config = dict(
    router_score='sigmoid',
    beta2=0.95,
    final_lr_fraction=0.0,
)
Below are experts of layer 4 (counted from 0) of a mixture-of-experts language model. Rows are named router (the router's row for the expert) and show model dimensions 0-127. Each number is 500 + 40 x the weight over its row's rms, rounded and kept within 0 to 999. Numbers have three digits each.
After each expert's rows: a language model's description of what the expert responds to. This comes from a sample of Wikipedia text that the model never trained on.

# expert 36
router:460457484444473508481551495487408504457495454524550486503496518523490494480458530553457502548516461509460477529442534503560454498502473477490469555480550519539520464499538491485568539535463547484488471533514528482476504460557493483507543533509431441505526484571503412573520481476520487483518483529440543498525471487447496414419487511472523466489462450480521434504468540478501451424450
It responds to: Whole numbers followed by a space, especially in dates, quantities and table cells, such as 23 January, 290 square kilometers, 300.

# expert 63
router:497524502382565437506554503520503467519473543547513598473488466482485585514483528498470499553525503510510511523440476478533420484574420535525500451542544488460498481510502540488570549463459525504494461564563485557457507481566494500541530494500493468453567554584507537506536426454539507504546435538490510503537490558550454472426543443516513522473557506470518446522497569454504480486414
It responds to: Middle syllables of French, Spanish and other foreign names and words, such as Mad-el-eine, Pié-rol-a, Mon-ten-egro, Li-up-ing.

# expert 37
router:439510557478509519496508463511487555408490502512491551489522527506497548436476513516415479589503484496511506486481490468543500496504480572527480588489594470538497475504463475459535557531514517502425488549561577475498496501577522454515523550535466462532495479549408448569594518477485551503540493588505489432519477573488483423449488507509539469525547490527446453510481544474521498417492
It responds to: Periods, closing quotes with punctuation ('".', '",') and line breaks right after == section headings ==.

# expert 20
router:466552418431541480475492454530492516474428488496556499481465461483506481531518520493480460518469457503501464550443527479613497563536428543478485568502544502465541454508564463468558511527533521471469465565554470453432515525588579471476549546512415486463567511538467433536571467472471539471576441584487456486518490521474500443501482533473474462516487436485506514502537530478517499483527
It responds to: Word pieces in pop-culture text on games, albums and video, such as YouTub, review, web, plus option and copies.

# expert 17
router:497500471501509497511512464502468494476507464477527561401478523558512540506491540492461503532492499492528455478446533518552480511534413522509467503552526495478461461505550516491510543507534575410391390538547546475513505467564503488583563538469498461503468505519459489551561449476477484443569465564555490485527479563499461433436453471490444473487581446522482478458433531444445519472532
It responds to: Mostly "for" after verbs or nouns (debut for, ran for, therapy for), plus initials, Korean and Chinese name pieces, and verbs like set, began.

# expert 5
router:550454443442556505449578543464448529454470489536517495440497468579470507475514505515455467506552514464466514523462568509585488486519475472528538510550561432504519467399471514437545582547589529514458439540526468504452523456579564465450516448495488487478552545573431447475530498503469486413552487498524508489474517545484487483436441504542463497470512498543536409473526560443470474459505
It responds to: Unit abbreviations and infobox field words after numbers or bullets, such as sq mi, km, mm, ft, Total, Coordinates; also medley, lunch.

# expert 51
router:476475453481571479505529446489452521499456525533454557383512533484480527430524519558508503539493446472480456559456558501498485511534392477480476483513514550534568448480500477451577527503495489496506484508493512529501491411579546425512571442467500474547541525479483530508522453432561554483547442539464506501505479530553469506462478499533528455548516415475499425489533548474509515484482
It responds to: Word pieces inside or ending foreign surnames and places, especially Slavic and Iberian, such as -ov, -ski, -ić, -o in Rodrigo.

# expert 8
router:483503443475520561497540545465487539481504494499544484469499537527507551474548543501464464480507542553461464477462525472537443513604483540527510549495621497572531459477523583439528608507513547510494478547542536466546505475572558505524496562520460420521485448593505451523503490527507545439518470556496509503554445535474545463402499438467492509492553479564503437459460501472517451544472
It responds to: Pipe separators and digits in election and statistics tables, near percentages, votes and turnout, as in 87.6% or 33.09 |.

# expert 41
router:494474537486542536449578493523470551473474501541482591472519538542548576553450548491421475537512534510484470485473488551526530488596492480500506571562517466541481524503463542439586563468521593513490500555551538492589505506516529480552565552507514499510525540481450498569549453469561517422523457549459520455498503536499458454425479481501508488480540448543535482459478518434514516499469
It responds to: Capital letters and first pieces of names, mostly middle initials or surname starts after first names, such as Robert C., Derek L., Buckley.

# expert 23
router:505507437480514512495510530495461475502475464538533491442520505507501560469572482484453404559505470479427478504449501451522472507588400492497487525454559494510533466451504491428551510549564563480480425546513482493499503481558559526526539458459421447505524460532499431537514436537515516486586445490403508479557490470447458478421470499534480492532514473535512443508484533393452503475475
It responds to: Number pieces inside coordinates, densities, areas and UTC offsets in place infoboxes, such as 40°43′, km^{2}, UTC+10.

# expert 60
router:482509498443516513416509505531487575454510494515458518440477435489524498508494522471428461598513497550458497524483501466615482556531506547481462489484572470553553504489493529444524519545534463495467361497509541477492459436527598479526553574487479400518541488568479465564508502421491533491569449553505458420544468559484519435411491465504515458480521460511488444467489566469506467464513
It responds to: Commas after introductory phrases and list items, such as In 1973',', In comparison',', Jim Crow laws','.

# expert 34
router:491511487450535537488508486482437481488492488504544507429466453488541540449485506540476463564543479557522505553485553454556472552602439480462565543541574499588506535467495502434533515518533541506423442510478454436480512464576490453540573505484498455503553484543493476484551476510454525466592395498477462490510462512504468497392519498522514549522506412523510432461488540472487485471473
It responds to: Bullet dashes and • at the start of lines in lists, infoboxes and discographies, e.g. before album titles or team names.

# expert 14
router:432514464520546515509543486525452572482461449579551517433508519525509491472533519531485399537486498499437480538449514521564525514523462502498468611505522470524521525464456468466553573490550519484491520564520485494506480481563515487561527492523478469502546504474492434526587495484443488494572427453424487410529487494480489451447427501496436444485549511523539435469492530405463498414471
It responds to: First letters or word pieces of field names after a dash in infobox-style lists, such as Fatalities:, Arena:, Script:, Box office:.

# expert 28
router:456453506459518513470568537517449516419395484560475487417494454537565486464534502527507477532545520475468451517438509519536429502535487485503481546505577442498498538508544511473496527516524516517410445512553518486542481510536566500528541512528461481467540512560483430505537434494512575505589426509472435450538434539433518425472480497507436488429521437538479428447440503452530495473412
It responds to: Mixed group of verbs like have, continue, meet and negation "not", plus colons and line breaks after infobox field labels such as Website: or Predecessor:.

# expert 19
router:501485426436489508492512513475510509460472430518465483446475554494551510498500560466498424561490541520458494490479512511582492513538425468516484519499608421519531511467540502527504524506516559461468458538524563459490502458519585437523525484537458470512565525543467516578525413416483457515524447536477508480537510548520451517453448435472501526445480453521487457466491585450483471459450
It responds to: First token of a sentence or article about a place or building, such as It, H, El, Kum, and words like reservoir, stadium.